{
  "n_layer": 12,
  "d_model": 320,
  "n_experts": 24,
  "experts_per_token": 2,
  "d_expert": 96,
  "d_shared_expert": 0,
  "activation": "swiglu",
  "moe_layers": [2, 3, 4, 5, 6, 7, 8, 9, 10, 11],
  "router_score": "softmax",
  "normalize_top_k": false,
  "routed_scale": 2.54,
  "balance_loss": 0.0126,
  "balance_bias": false,
  "router_cosine_scale": 14.0,
  "init_std_router": 0.00674,
  "lr_router": 0.000713,
  "n_head": 5,
  "n_kv_head": 1,
  "head_dim": 64,
  "vocab_size": 14120,
  "norm": "rmsnorm",
  "norm_place": "pre",
  "norm_eps": 1e-05,
  "positions": "rope",
  "rope_base": 10000.0,
  "rope_fraction": 1.0,
  "qk_norm": false,
  "attn_scale": 0.125,
  "tie_embeddings": false,
  "parallel_block": false,
  "init": "normal",
  "init_std_qkv": 0.0249,
  "init_std_o": 0.0249,
  "init_std_up": 0.0249,
  "init_std_down": 0.0,
  "optimizer": "muon_variant",
  "lr": 0.00109,
  "weight_decay": 0.13,
  "lr_head": 0.00466,
  "grad_clip": 1.0,
  "warmup_steps": 200,
  "schedule": "wsd",
  "decay_fraction": 0.574,
  "decay_shape": "cos",
  "final_lr_fraction": 0.02,
  "batch_tokens": 32768,
  "seq_len": 1024,
  "doc_mask": false,
  "train_tokens": 281500000,
  "steps": 8591,
  "dataset": "wikipedia_en"
}
Below are experts of layer 2 (counted from 0) of a mixture-of-experts language model. Rows are named gate (a neuron's input weights, with its number), up (a neuron's input weights, with its number), down (a neuron's output weights, with its number) and show model dimensions 80-159. Each number is 128 + 32 x the weight over its row's rms, rounded and kept within 0 to 255.
Before each expert's rows: a language model's description of what the expert responds to; "comes after" lists some tokens at least twice as common just before its tokens as in all text. This comes from a sample of Wikipedia text that the model never trained on. Tokens count by the router's weight.

# expert 18
Digits 2 to 5 starting numbers, years like 2007 and 2016, coordinates, times and measurements.
comes after: " ", "–", " (", "0", "°", "′"
gate0 [102 152 143 112  93 102  90 125 127 118 149 150  90 207 188 101 113  92  89 117 111  77 127 162 152  94 111 113 126 154  78 155 120  59 145 124 119 151 135 135 141 139  90 130 104 130 107 138  88 161 146 110 121 123 118 123 159 130 117 184 137 129 135 117 104  52 131 134 122 133 134 104  94 104 207 178 124 116 136 167]
up0 [112  94 189 139 172 143 143 136 116 124 200  88 178 116  77 172 159  51 120 117 143 126 133  94 164 205  99 159 137 119 166 153 146 153 139 150 153 114  20 136 133  89 141 117 180 170 145  92 133  55 108 150 105 152 171 145 134 113 139 103 117 178  85 125 100 193 112  94 154  95 113 173 127  71  90 119 127 155 147 116]
down0 [119 128 136 148 134 138 141 115  94 129 149  43  82 141 112 123 135  71  52 131 137 125 139 141 126 166 137 121 145 177 162 173 142  92 172 118 115  75 113 147 167  75 130 100 108 178 192 132  93 111 141  88 141 127 117 153 113 105 135  94  87  86  93 126  97 145 163 144  85  80  55 131 120 115 136 103 211 113  66  63]
gate1 [148 176  93 190 134 103 136 153 166 107 155 141  54 115  93 165 127 138 156 125 157 179 168 121 153 172 144 112 166 137 199  69 122 142 103 103 192 135 144 148 141 101 175  76 138 128 142 141 112  74 170 107 124 128 133 124  68 169 158 108 118 111 144  81 154 133  75 166  95 128 165  78 127 135 118 128 155 116 121 208]
up1 [124 140 131 131 187 151 138  96 160 124 165  89 116 102  83 121 193  77  73 134 147 108 117 149 116 106 132 135 156 102 149  95 163  92 138 159 139 137 135  76 105 119 104 132  72 142 134 127 132 137 125 107 140  62 181 128 107 112 180  87  86 118 111 100 101 122 127 139 126 176 126 141 137  93  97 159  77 198 125 129]
down1 [173  88 125 138 189 194 120 130 113 153 127 101  91 205 128  81 140  81 134 119  84 132 165 192 128 133 116 144 126 166  94 104 152 156 198  92 100  63  89 138 135  86 126 109 119 146  82 148 174 120 109 125 205 129  80 166 142 108 101 130  79 149 141  99 156 169 169 108 151 108 137 185 119 104 152 100 169 171 108 102]
gate2 [140 152 149 146 105  72 135 111 177 142 126 194 109  86 123 114 122 123 131 120 151 134 107 160 210  53 113 127 108 123 110 104 118 199 179 122 135 126 108 181 130 178 176 201 205 141 132 145 139 119 114 106 178 101 146  80 124 125 172 154 152  73 161 113 116  98  82 116 125 125 176 184 102 119 128 127 116 116 158 122]
up2 [115 105 175 134 100 133 131 125  90 138  95 137 106 127 161 105 136 197 199 145  78 156 140  85 132 103  88 109 126 152 122  97  82 245 145 147  97 134 102  62  94  63 126 114 116 110 150 181 154  92 157 144 137  97 111 142 187 185  75 159  63 172 170 118 124  93 113 148  95 173  88 100  97 144  91 146 167  70 149 108]
down2 [129 124  61 148 166 118 133 106  75 109 139  97 116 152 112 121  51 124 136 143  73 126 137 123 113 106 146 103 184  85 189  81 120  91 123  70 130 163 124 123  96 129 102 114 116 123 122 102 156 108 183 127 107 119  88 137 181 136 111 125  80  96  84 148 143 142 122 140 185 140 186 171 119 157 138 160 193 137  96 124]

# expert 7
The digit 0 inside numbers, years and tables, such as 2008, 591,970 and 60–70%, plus quantity words like million.
comes after: "2", "0", " ", "1", "5", "7"
gate0 [133  54 203 179 131 119 109  90 119 100 159 170 152 116 124  87 141 111  77 140 138 218 121 144  83 146 107  83 107 100 149 163 156 146 110 132 141 151 131 107  97 125 151 141 122 140 110 103 126  66 121 140 101  87 117 145 202 146 175 107 137 120 166 158 139 140 143 144 150 128 137 116 106 143 109 162 151  80 102 113]
up0 [122 178 147 182 189 103 152  96 151 113 113 177  44 186 125 166 175 106  83  91 117 110 100 150  67 178  57  55 118 154  95 141 130  96 182 128 124 137 114 127 115 140 163 129 105 107  91 153 137 135 208 129 117  94 152 158  69 155 139 107 123  61 125 142 133 136  84 182  96 126 132 122 168 115 118 171 143 137 107 121]
down0 [ 90 117  99 171  99  97 145 138 146 127 122 134 101 150  81 175 138 113  94 101 138 109  98 161 116 134 172 177 115 157 156 178  71 231 144  96  97 115  85 148  95 144 143 138 113  98  91 105 180 112 165 162 121 137 137 116 110 120 137  81 128  72 123 140 124 194 115 149 151 141 122  80 141 102  80 138 112 138 107 127]
gate1 [123  72 136  86 112  85 135 134 153 181 126 146 142 117  87 141 121  92 106 136 104 141 178 103 140 137 115  86 140 177 119 152 188 112 136 139 160  94 137 129 102 134  81 118 132 141 124 149 128 130 116 128 112 103 119 117  64 163 153 105  95 124 123 136 125  98 134 131 120 150 126 164 120 110 163 175 101 152  91 123]
up1 [149 172 150 138 126 159 146 136 116  93 118 188  67 111 104 168 148 190 198  50  98 169 105 100  38 155 133 144 166  98 121  92 122 177 126 114 105 154  81 129  97 124 130  82 101 151 196 125  89 151  82 161 159 144 118 112 157 203 129 148 157 119 103 128  64  85  84 188  77 115 138 106 134 140 154 117 152 152 187 126]
down1 [ 93 154 104 149 180 132 127  87 122 139 156 116  97 156  79 117 149 162 155 143  72 119 112  97 123 138 137 129 120 139 162 108 114  84  96 110 183 180 142 131 143  93 128 105 133  88 143  84  81 141 116 120  77 169 156 171 161 117 107 145 101 123 123 125 115 141 142  62 190  86 122 115 111 162 146  92 149 100 134 130]
gate2 [157 165 193 128 114 148 107 185 141 122 143  95 135 151 144 114 167 138 107 122 158 135 110 184 155 119 144 166 146 131  74 140 155 115  52 137 154 206 106 152 177 130 136  86 155 158 167  71 164  68 121 140  60 104 134 115 139  90  99 119 190 138  83 213 175 118 129  63 145 175 105 172 138 100 144  90 112 134 124  92]
up2 [ 85 190 108 193 158  79 127 116 110  73 116 167 151 131 127 155 140  86 121 143 155 152 154 127  79 136 102 110 105 116 138 139 103 104  87 117  82  65  95 104 133 125 119 108  87  91  80 124 149 181 112  81 110 139 107 168 114 144 165 101 107 117  59  84 129 132  54 137  95  93 147 131  96 125 146 177  96  72  72 145]
down2 [106 193 161 195 119 137 102 133 117 156 140  87 111 207  99  95 109  72 153 157 106 149 195 145 142 124 104 107 133 126 170 131  88 117 101 141 152 159 150  97 197 107 136  78 142  92 193  91  52 215 152 102 128 133  49 142 124 199 144 128 142 134  97 121 142  99  96 110 140 171 107 132 113 138 154 121 135 129 107 192]

# expert 1
Names of cities, countries and nationalities after "the", "of", "in" or "New", such as York, France, Shanghai, American.
comes after: ",", " the", " of", " in", " New", " South"
gate0 [142 187 152 128 142 226  95 159 169 110 133 132 146  80 166 103 186 123 110 152 200 160 117 176 117 102 139 128 179 178 174 138 110  95 126  86 126 131 107 158 103 126 169 153  57 158 171 115  89 139 105 131 128  98 115 154 144 255 134 149 222  67 179 114 171 178 126 107  87 106 111 131 180 138  99 182 133 171  86  85]
up0 [117 117 106 147 134 112 172 109 104 152  99 114 129 144 112 127 136 100 123  99  91 113 166  69 134 202 103 123  89  99  85 134 141 135 115 162 104 172 120  66 151 123  89 121 197 115  96 163 210 103 117 142 163 124 134 127 107  33 112  72  64 162  82 156  95  93 127 194 175 128 144 117  80 131 166  98 136  53 171 145]
down0 [141 140 133 134  98  77 146  98 138 148 175  81 243  94  93  83 192 132  52 158 169 100  87 147 101 168 125 122 141 113 115 119  63  76 146 161 126 126 151 136 150 130 131 137 153  76 105  98 153 127  92 102 170  78 163 109  93 139  99 108 141 129 145  67 124  76 172 135 117 118 122 102 140 127 183  84 147 107 104 112]
gate1 [ 56  77 111 114 127 140 143 141 164 132 128 147 148 131 133 112 163  71 140 100 138 170 115 149 120 114 139 171  44 135 148 122 151 122 139 140 124 126 218 169 104 140 105 138 201 168 110 152  46 157 126  50 120 105  48 154  67 190 157 198 124 151 113 142 160 104  77 141 117 122  98  76 158 183 196 136 172 153 149 127]
up1 [ 85 148 154 104 129  80  81 141  81 135 104 132  60 178 160 117 166 115 156 124 115 167 113 133 162 172 150  81 151  73 121 104 199  97 160 189 188 127 178 131  63  76 111 126 150 181 126 144 117 132 115  79  68  99 120 182 171 134 144 152  95 102  93 123 107 156 136 141 124 143 120 100 117 162 194 101 187 117 144 119]
down1 [180 150 172 128 134 119  93 102 147 134 142  83 111 186  83 120 100 170 139 156 109  97  93 104 108 136 131  98 147  60 160  86 131  83 119  90  77 124 114 140 123  94 103 150 163 111 184  82 145 124 169 123 122  86 162 133 164 141 111 115 120 106 145 117 154 122 177 137 125  80 146  74  89  81 128 124 121 115 115 122]
gate2 [150  56 150 107 146  96 145 198 118 105  97 133 129 142 121 138 136 163 142 120 140 103 169 121 169 109 169 122 132  51 129 147 176 148 120 126 143  86  86  71 139 195  99 160 194 121 107 119 119 170 114 114 175 170 130 117 145 116 154  78 105 163  64 105 171  97 140 155  59 109 161 129  95 107 192 153  96  87 103 120]
up2 [146 188 133 134 116 175 122  79 109 129 111 110 107 114 146  86 129  93 187 133 132 187  74 129  52 187 112 172 120 156 109 123 105 146 193 139 110 182 166 162  76  79 168 124  96 136 106 123 143  87 136  96 147 138 147 130 123 139 152 140 150 101 193 130  92 169 128 121 161 114  92  90 136 138 102 130 174 171 163 173]
down2 [144 138 199  82 159  80 177 159 116 110  98  91 177 121 146 130 146 115  98 150 182 172 119  99 153 134  87 204 189 173 140 139 163 128 183 131 154 147 165 133 104  87 116 129 136 161 108 174  68  91  86 132 161 144 143 106  77 110 104 116 102 111 171 122 109 156  99  93 174 161 108 122 149 137 128 109  91 173  81 130]

# expert 11
Bare space tokens in tables and lists, mostly after a pipe, semicolon or colon and before a number.
comes after: " |", "|", ";", ":", ",", " in"
gate0 [103 181 148  97  91 116  66 161  81 156 140 136 146  86 149 161  94 145 130  98 124 119 171 122 178  65 169 122 201 103 123 119  95  95  57 139 133 134 107  96 133 151 153 121 115 161  94 149 195 130  99 104 102  98  81 162 159  95 120 157 127 145  55 165 145 148 183 107 108 120 147 101 133 117 180  90  51 142 133  86]
up0 [171 144 151  86 128 184 112 147 166 124 111 114 142 120  80  99 134 146 140 142  35  81 189  65  84 131 125 147 172 175 137  98 117 134  36 116 114 103 121  89 119 156 207  78  85 141 133 145 121 147  86  82 163  75  89 136 133 165 157 189 121 131 130  73 135  86 139 182 165  89 139 128 159 145 147 136 100 114 157 120]
down0 [ 84 172 122 120 160 129 157 105 159 139  99  85 133 155 115 105 129 147 175 187  89 182  50 177  81 139  99 117 148 167 172  99 122 111 122 138 101 103  86 164 107 109 134 122  66 119 115 171  99  74  87  77 178  91 157 101 113 133 119 143  96 116 113 128  95  92 123 108 109  90 108 119  85 139  53 114 100 112 158 152]
gate1 [153 183 163 117  90 130 108 146 166 147 124 112 177 118 138  40 106 118 105 101  83 141 168 155  88 184 173 170  88 110  98 130 188  97  79 165 135 138 106 114 139 113 184  82 171 139  79 122 157 162 113  72 128 162 196 151  80 114 122 172 174 120 107 177  91  68  90 173  93 107 125 138 161 144 175  69 103 106 114 113]
up1 [134 177 139 114 114 124 110 112 159 152 165 133 158 109 138  74  88 135 104  78 115 141 153 134  99 133 100 194 124 127 161 142 132 119 131  94 137 146 113  63 162 138 198 111 173 132 123 181 169 151 145  96 131 119 124  95  84 102 143  78 185 106  79 173 125  39  90 189 147 141  81 106 132 169 124 111 137 144 151  76]
down1 [174 117  93  84 144 137 111 118 112 154 181 171 106 200 125 172 117 103 107 125 119 144 181  98 138  68 107 184 158 126 124 115 163 166 116  71 136 116 174 104 130  79  93 180 161 119 190 113  96 152 143 175 130 108 135 126 206 149 117  98  92 120 147 136  93 116 183 168 180 142 116 120 128  78 141 176 167 137 145  78]
gate2 [109 111 158 188 143 151  86 124 116 154 156 125 115  97  96 103 104 144 117  69 107  72 152 162 134 123 148 159 163  99 132 130 135 172  87 154  97  50  98 151 128 112 148 126 149  93  78  72 104 108 111  58  53 130 142 130 166 111 113 138 139  89 163 155 139  95 129  70 103  98 169 173 124 122 187 195 165 155 121 149]
up2 [131  91  99  99 117 124  91 112 120 120 114 116 160 115 128  96 134  28 142 137 108 160 134  97 144  49 120 143 125  99 173 122 124 155 143 126  89  66 165 126  79 124 163 113 165 134 146  96 182 123 162 152 121 106 152 133  91  89 146 159 170 117 140 123 106 103 212  99 152 122 125 164 143  66 160 135 123 168 102 138]
down2 [106 111 121  75 133 128 101 121 110 178 130 154  83 135 115  74 142 105 183 132  93 129 150 169 166 109 141 144 113 148 165  94  55 146 173 123  85 110 109 108 165 160 107 108  99 106  92 131 129 116 116 152  89 158 144 150  80 118 122 130 170 118 116 141 109 122 150 104 141 187 137 114 133 126 158 130 114 189 123 167]

# expert 12
Word stems and name beginnings awaiting a suffix or continuation, such as narrow-ed, deep-seated, grow-ing, Gi-uliani, McC-omb.
comes after: " the", " to", " a", " and", "-", " The"
gate0 [182  77 157 124 137 145 116  98 125 145 155 137 181  61 108 114 154 141 177 111 168 172 136 117  85 140 144 159  92 124 140 132 115 125 142 138 200 122 176  92  94 134  98 163 131 162 113 146 102  89 135  70 141 144 120 193 108 132  81 148 108 135 155 211  96 106 120 104 164 158 100  93 146 157 125  89 142 188 147 150]
up0 [122 105 147 137 190 130  92  82 153 115 129 104 110 136 138 114  95 138  33 119  24 128 122 162 177 118 161 145 200 135 100  90 165 145  88 107  58 147 132 108 151 129 134 140 126 121 160  78 137 197  89 137 110 137 133 126 125 138 135  64 119 134 118 150 186 176 132 146 143 104 152  98  93 134 124 156 121  65  84 230]
down0 [146 180 103 140  97  80  78 177 135 105  93 144  95 159  99 131 113 116 120 111 150 101  89 152 142 142 142 111 137 145 161 138 101  77  57 155 111 172  99 139 179 126 168 129 122  59 168  96 122 196 131 156 136 104  81 154 123 154 104 144 113 108  91  99 134 115 123 183 152 102 192 152  97 202 136 172 126 120 114 152]
gate1 [123 103 114 108 151 207  99 144 138 130 116  92 135 161 157  89  99 117 137 139 195 123 155 117 145 131 154  77 149 104 140 146 117 152 121 111 175 165 155 124 160 164 156  66 151 128 131  85  87 108 140 163 188 125  79 110 141 154 124 128 130  94 122 153 175 117 129 186  85 113  54 115 114  79 138 108  71 124 131 150]
up1 [140 122 151 120 103  76 169 142 150 106 154 174 153 126 104 142 151  98 148  91  69 118 142 130  99 124  92 168 138 145 156  93 139  98 131 116  83  98 123  90  90 108 140 125 134  89 127 110 175 132  64 107  42 176 141 128 133 106 123 125 107 142 171 160  84 136  97  62 189 126 222 132 118 184 106 117 202 134 140 107]
down1 [ 85 143 192 129 126  55  80  78  93 131 176  93  89 168 110  97 101 132 154  96 121 102 104 110 163  89 160  87 154 190 141 170 160 155 138 160 147 138  71  68 136 133  83 141 134  77 129 175 135 134 174 156 190 103 124 157 116 137  92 149 130 139 106 114 179 161 135 156  88  98  76 147 148 102 143 132  67 122 127 129]
gate2 [ 76 169 123 104 190 147  89 105 100 123 143 140 164  52 105 143 137  63 135  76  91  91 136 159 159 122 154 216  97 119 177 184 117 102 155 156 146 142 110 155 163 100 120 142 138 145 171  88 166 110  98 125 123 143  46 140 130 104 125 130 139 148 191 120 112 115 178 155 108 104 111 122 121  68  92 110 135 195 140 100]
up2 [100 138 138 102 187 180 147 127 100 145 162 126 127  48  82 176 119  91 144 101  96  88 120 188 107 157 185 213 104 153 228 155 132  91 162 169 140 107 112 119 149  97 109 140 140 131 150  84 113 109 112 163 155 136  88 106 117 128 157 163 168 170 198  93 157 123 141 165 138 100 182 112 154  76 124  95 156 192 180 132]
down2 [ 67 136  99 143 148 136 119  94 155 120 143 143 142  72  78 142 111  89  94 144 107 138 153 126 184 147 110 208  74 139  83 158 115  51 211 158 186 141 150 160 156 119 112 177 148 131 144  88 120 119 117 156 141 145  65 169  89 101 143 172 131 150 166  75 162 162 181 175 127  62 126 101 152  66  97 152 137 107 145 115]

# expert 10
Line breaks, paragraph breaks, table pipes, heading markers (==, ===) and list dashes that structure Wikipedia articles.
comes after: " |\n", ".\n\n", "\n", "\n\n", " |\n\n", ")"
gate0 [145 212 114 148 226 138 135 116 207 155 195 136  90 118 122 110 117  92 177  89 119 114  85 130 134 130 113 164 101 150  88 121 153 104 123 134  89  59 104 105  77 143 158 101 106 203 172  92 121  87 128 169  92 163 197 178 120 117 123 118 141 143 114 113 135 135 178 123 145 134  79 142 157 171 126 185 163 159 170 134]
up0 [203 141 109 149 102  86 169 136  73 188 103 156 122 160  76 194 126 163  99 106 131 150 112 117 108 128 143 164 136  78 117 137 108 185  68 125 109 137 151 148 154 169  97 192 113 118 143 133 116 135 117 122 192 120  85 110 158  85 181 153 146 127 168 140 158 157 135 139 104  89 149  85 159 133 140 103 113 123 122 147]
down0 [132 119 160 121 141  43 163 103 124  64 112 149 139  88 124 175 126 131  85 115 127 209  82 142 124  81 180 124 149  93 205  87  79 153 122 122 110 143 178  85 146 119 121 100 135 163 124 140  95 147 149 126 148 123 101 121 139 143 125 103 116  89  99 161 154 162 164  96 117 116 170  60 125 118 143  99 128  80 121 166]
gate1 [121 139  99 135 152 113  99 120 186 154 136 124  98 158 145 130 142 156 117 128 116 102 108 120 153 215  91 154 102 132  98 135  75  93 147 118 161 119 127  95  56  90 107 170 149 128  94  84 173 125 133 176  78 154 124 115 149 107 153 132 178 168 161 220 124 151 149 167 112 117 141  98 132 147 159 129 176 139  93 131]
up1 [141 183 142 177 116 109  72 128 149 171 120  99  90 135 180 168  96 137 110 109 119 141 117 159 125 167  68 143 115 105  91 142 139 132 155 124 167  76 161  92 128 117 131 161 150 142  68  76 131 149 168 147 107 154 123 119 169 154 170 162 139 161 130 203 147 137 126 153 162 139  80 100 141 154 133 127 182 145 101  71]
down1 [127 151 160 139 110 132 190  87 106 174 120 176 120 121 101 219 168 173 121 155 135 171 163  93 120  61 162 174 186 104 216 107 172 128  91 160  84 118 103 141 149 142 167  82 119 152 169 146 172  97 134 103 120  84 170 140 107 157 175 195  80  65  79 124 122 150 186 126 199 102 102 152 149 136 164 137 123  99 157 156]
gate2 [160  87 158 118 167 145 104  35 154 191 139 128 141 113 117 142 170 139 143 148 117  92 146 180 155  71 119 182 131 134 110 115 152 142 166 168 150 110  76  69 148 109  81  95 129 133  99 133 162 149 155 154  71  93  89 122  75 102  96 135  17 162  92 130 202  73 152 168  99  96 113 152 110 152 126 134 139  81 120 122]
up2 [142  76 142 159 162 127 122  80 132 106 134 119 156 143 100 140 160 106 124 147 143  79  98 133 155  88 162 189  70 119 142 126 151 134 139 154 154 150 114 140 137  81 137  88 114 181 135 129 114 155 122 160  68  61 119 133  76 100 110 150  70 146 120 127 152 100 152 139  97 139 101 118 114 143  99 156 149 121  54 210]
down2 [166  79 173 102 134 141  98  50 134 136 126 128 158  79 132 174 144 109 107 137 143 161  95 130 132  63  91  98 110 123  68 153 170  99 155 138 201 116 136  90 152  89 121 109 150 116 104 166 168 143 152 144 156  76  99  99  80  70 128 179 100 135 117 107 142 111 166  85 165 148 125 146 151 125 127 121 133  98 136 171]

# expert 15
Opening parentheses, en dashes, hyphens and slashes after numbers or names, as in (born, north–south and ISBN 978-.
comes after: "3", "6", "5", "4", " /", "8"
gate0 [171  81  91 114 142 133 128 108 152 183 136 134 151 143  98 120 111 152 123 111 106 146 139  95 148 177  67 118  80 113 132 125 129 100 138 130 117  83 160 203 133 118 148 148 107 137 184 115 134  96  76 140  51 174 108 135 130  92 153 150 102 170 122 129 119  92 102  85 140 154 125 102 137  91 110 196 168 188 120 127]
up0 [ 97 125 156 111 122 125 107 115 144 118 155 146 145 157 140 146 147  87 116 164 136 140 112 143  81 126 122 161 129 172 135 135  68 144 129 106 186 184 170 110 117 146 101 131  81  98  70 138 130 182 151 168 197  90 185 124  81 157 142 108 105  91 169  89 122 149 122 208 121 129  91 115 111 163 171  61  97 163 141 135]
down0 [ 89 127  78 114 121  83 163 103  99  75 173 130  98 124 130 147 137 160 105 140 192 161 117 135 151 116 136 108 160 147 116 140 115 128 132 188 215 114 111 120 143 137  87  98  95 125 137 100 123  95 117 138 189 142  79 125  86 137  85 156  51 130 166 110 137 138 173  59 136 129  66  90 133 204 139 102 101  58 115 125]
gate1 [124 153  96 128  77 123 124 174 102  90 121  61 146  79 116 100  66 131 128 123 133 141 149 106 149 161 116 161 132 126 145  93 114  99 132 175 157 147 137 190 121  85 114 114 103 148 128 155 200 159 138 108 166 186  86 166  60 109 101 111 121 102  53 148 154  84  95  76 134 119 129 130 175 158 122 194 143 125 103 203]
up1 [120 189  88 145 116 117 125 120 119 118  83  68 113 106 144 152  75 129 138 122 156 137 158 142 145 146  81 168 121 100 165 164 111  77 171 148 209 145 118 171 168  74 111 104 150 145 119 184 174 130  99 137 157 174 120 195  61 140 103  93 139  80  77 127 114 106 106 107 147 151 115 103 104 171 115  94 160 119  93 160]
down1 [112 154  86 105 107 145  88 156 138 104 138  95 120 140 118 128 111 185 132  86 137 157 169 131  80 112  86  94 168 166 189 134 155 163 117 154 140 136 121 199 145 101 158 102 132 165 180 127 176 124 114 132 140 165 116 191 109 113 129 115  85 132 113 167 105  90  88  66 155 121 124 153 152 181 121 122 159  96 109 138]
gate2 [109 114 139 124  83 109 143 131 173 121 109 140 147 101  99 102 122  60  77  91 156 124 116 180 141 136  99 149 103 113 160 153 144 157 116 137 129 189 122  66 111 173 181 157 111 104  96 118 130 113  82 118 123 103 122  96 112 105 142  99 168 123 145 153 101  98 150 159 140 116  95 122  78  88 105  97 117 154 190 139]
up2 [109 105 167 159 128 191 125 164 125 149 155  91 132 155 117 172 117 219 163 115 115 117 171  97 131  87 156 113 125 143 107 133 112  88 113  72 161  53 111 175 150 104 111  79 115 112 153  98 109 116 145 128 145 133 138 131 183 134 126 130  87 160  96 112 138 143  99  81  94  74 152 129 198 154 150 149 149 108  77 127]
down2 [140 114 182 101 115 130  96 140 136 137 176 101 114 137 134 159  65  55 121 111 159 167 147 143 136 103  67 125 138  61  61 131 137 118  89 139 163 118  73  82 100 153 159  74 127 147 123 161 100 128 166  69 111  89 118 113  72 145 134  87 165 137 127 117 105  55 133 126 130 108  61 139 115 167 171 145 149 119 141 112]

# expert 9
Leading digits of years and coordinates, especially 1 and 9 in 1966, 1989 and 121.09, often after "In".
comes after: " ", "1", "9", "0", "–", " ("
gate0 [133 150 150 112  73 132  83  56  56 103  44 141 112 101 165 120  80 154  74 118 201 156 124 146 146 132 114 180 121 117 173 147 125 129 101  77 128  27  93 118 162 159 125 152 126  89 122 132  98 116 189 153 157 139 194 135  89 104  87  94 152 111 145 140 121 111 188 141 139 166 166  91 127 117 111  98 145 134 119  96]
up0 [136 176 103 140  92 147 161 194 120 109 129 141 101 122 127 139 106 122 135 174 176 143  97 114 100  68 169 199 154 114 153 134 117 156  76 139  83 139 120 119 167  60 124 103 135 143 119  85 153  73 138 149 180 137 103 165 156 152 112 116 145 101  92 183 190 134  70 172 130 118 159  98 126 124 111 157 154  93 131 130]
down0 [ 99 109 109 126 173 152  51 143  25 147 185 130 183 131 123 114 185  90 120  99 104 136 115 120 182 100  87 192 130 105 123 136 116 182  80 136 229  95 183 131 137 166 114 144 106 147 174 190 164 128  88 183 111 100  93  80 128  57 102  96  83 119 175 156 120  76 147 163 160 112 133 159 172 110 125 115 187 130 152 113]
gate1 [150 161 119 124 130 117 114 206  85 148 145 161  89  96 165 117 147 170 136 117 193  93 144 117 132 140  89 187 161 109 121 159  99 139  48 112 111 115 153 164 111 143 139 109 195 139 217 158 132  80 131 148 127 134 101 158 139 129 121 210  97 103 152 134 125 118 154 127 128  70 199 126 124 155 139 137 166 109 169 112]
up1 [132  96 188 129 141  90 146  82  55 111 131  92 130  67 145  80  57 121 117 141 154 112 139 175 157 122 117 136 103 121 116 153 144 117 122  94 101 100 145 192 116  90 113 130 175  63 138 132  96  96 137 101 133 171 108 109 100 104 190 115 131 127 100 129  69 133 105 121 131 163 183 146 113  95 135 106 172  98 200 120]
down1 [111  81  72 155 106  68 151 127 108 115 169  59 137 167  95 144 201 143 137 109  95 131 190 129 120  66 111 141 166 120 116  83 121 116  95 166 125 117 104  59 148 120 136 144 111 114 154 150 126 129 158 118 152 159 151  91 141 111 175 156  76 143  79 138 169 136 142 150 115 137 100 158 116 132 111 105 109 111 104  78]
gate2 [174 157 127 141 145 141 101  91  75 134  67 136  86 156 129 126 152  52 143  77 146  82 168 100 178 119 135 153 132 124 106 118 153  62  75 173 136 132 161 165 133 117  86  91 109 200 113 109 105 174 168 160 136 118 118  82 168 161 158 153  99 174 124 185 125 113 165  67 121 145 192 137 136 108 102 116 182 199 173  75]
up2 [120 163 150  93 132  93 152 170 141 168 224  82 103  85  92 126 138 136 138  92 122 121 142 155  79  82 124 108 129 169 167  88 125 184 164 101 148 151 158 108 172 175 134 119 142 103 109 153 127  97 108 127 123 183 166 153  27  66 102 158 136 107 159 119 167  85  86 152 121 104 123 127  91 158 159 153 120 167  72 179]
down2 [113 205 126  86 117 101 158 140 170 133 101 127 117 126 109 117 123 116 131 121 132  81 167 162 116 170 128  81 181  93 112 111 133  97 105  64 143 139 158 130 102 147 141 108 127  78 122 125 122 149 151  91  96 107 194 117  94 153 168 113 136 109 113 164 134 141 105 125 108 158 160 131  78  95 155 164  91 119 128  92]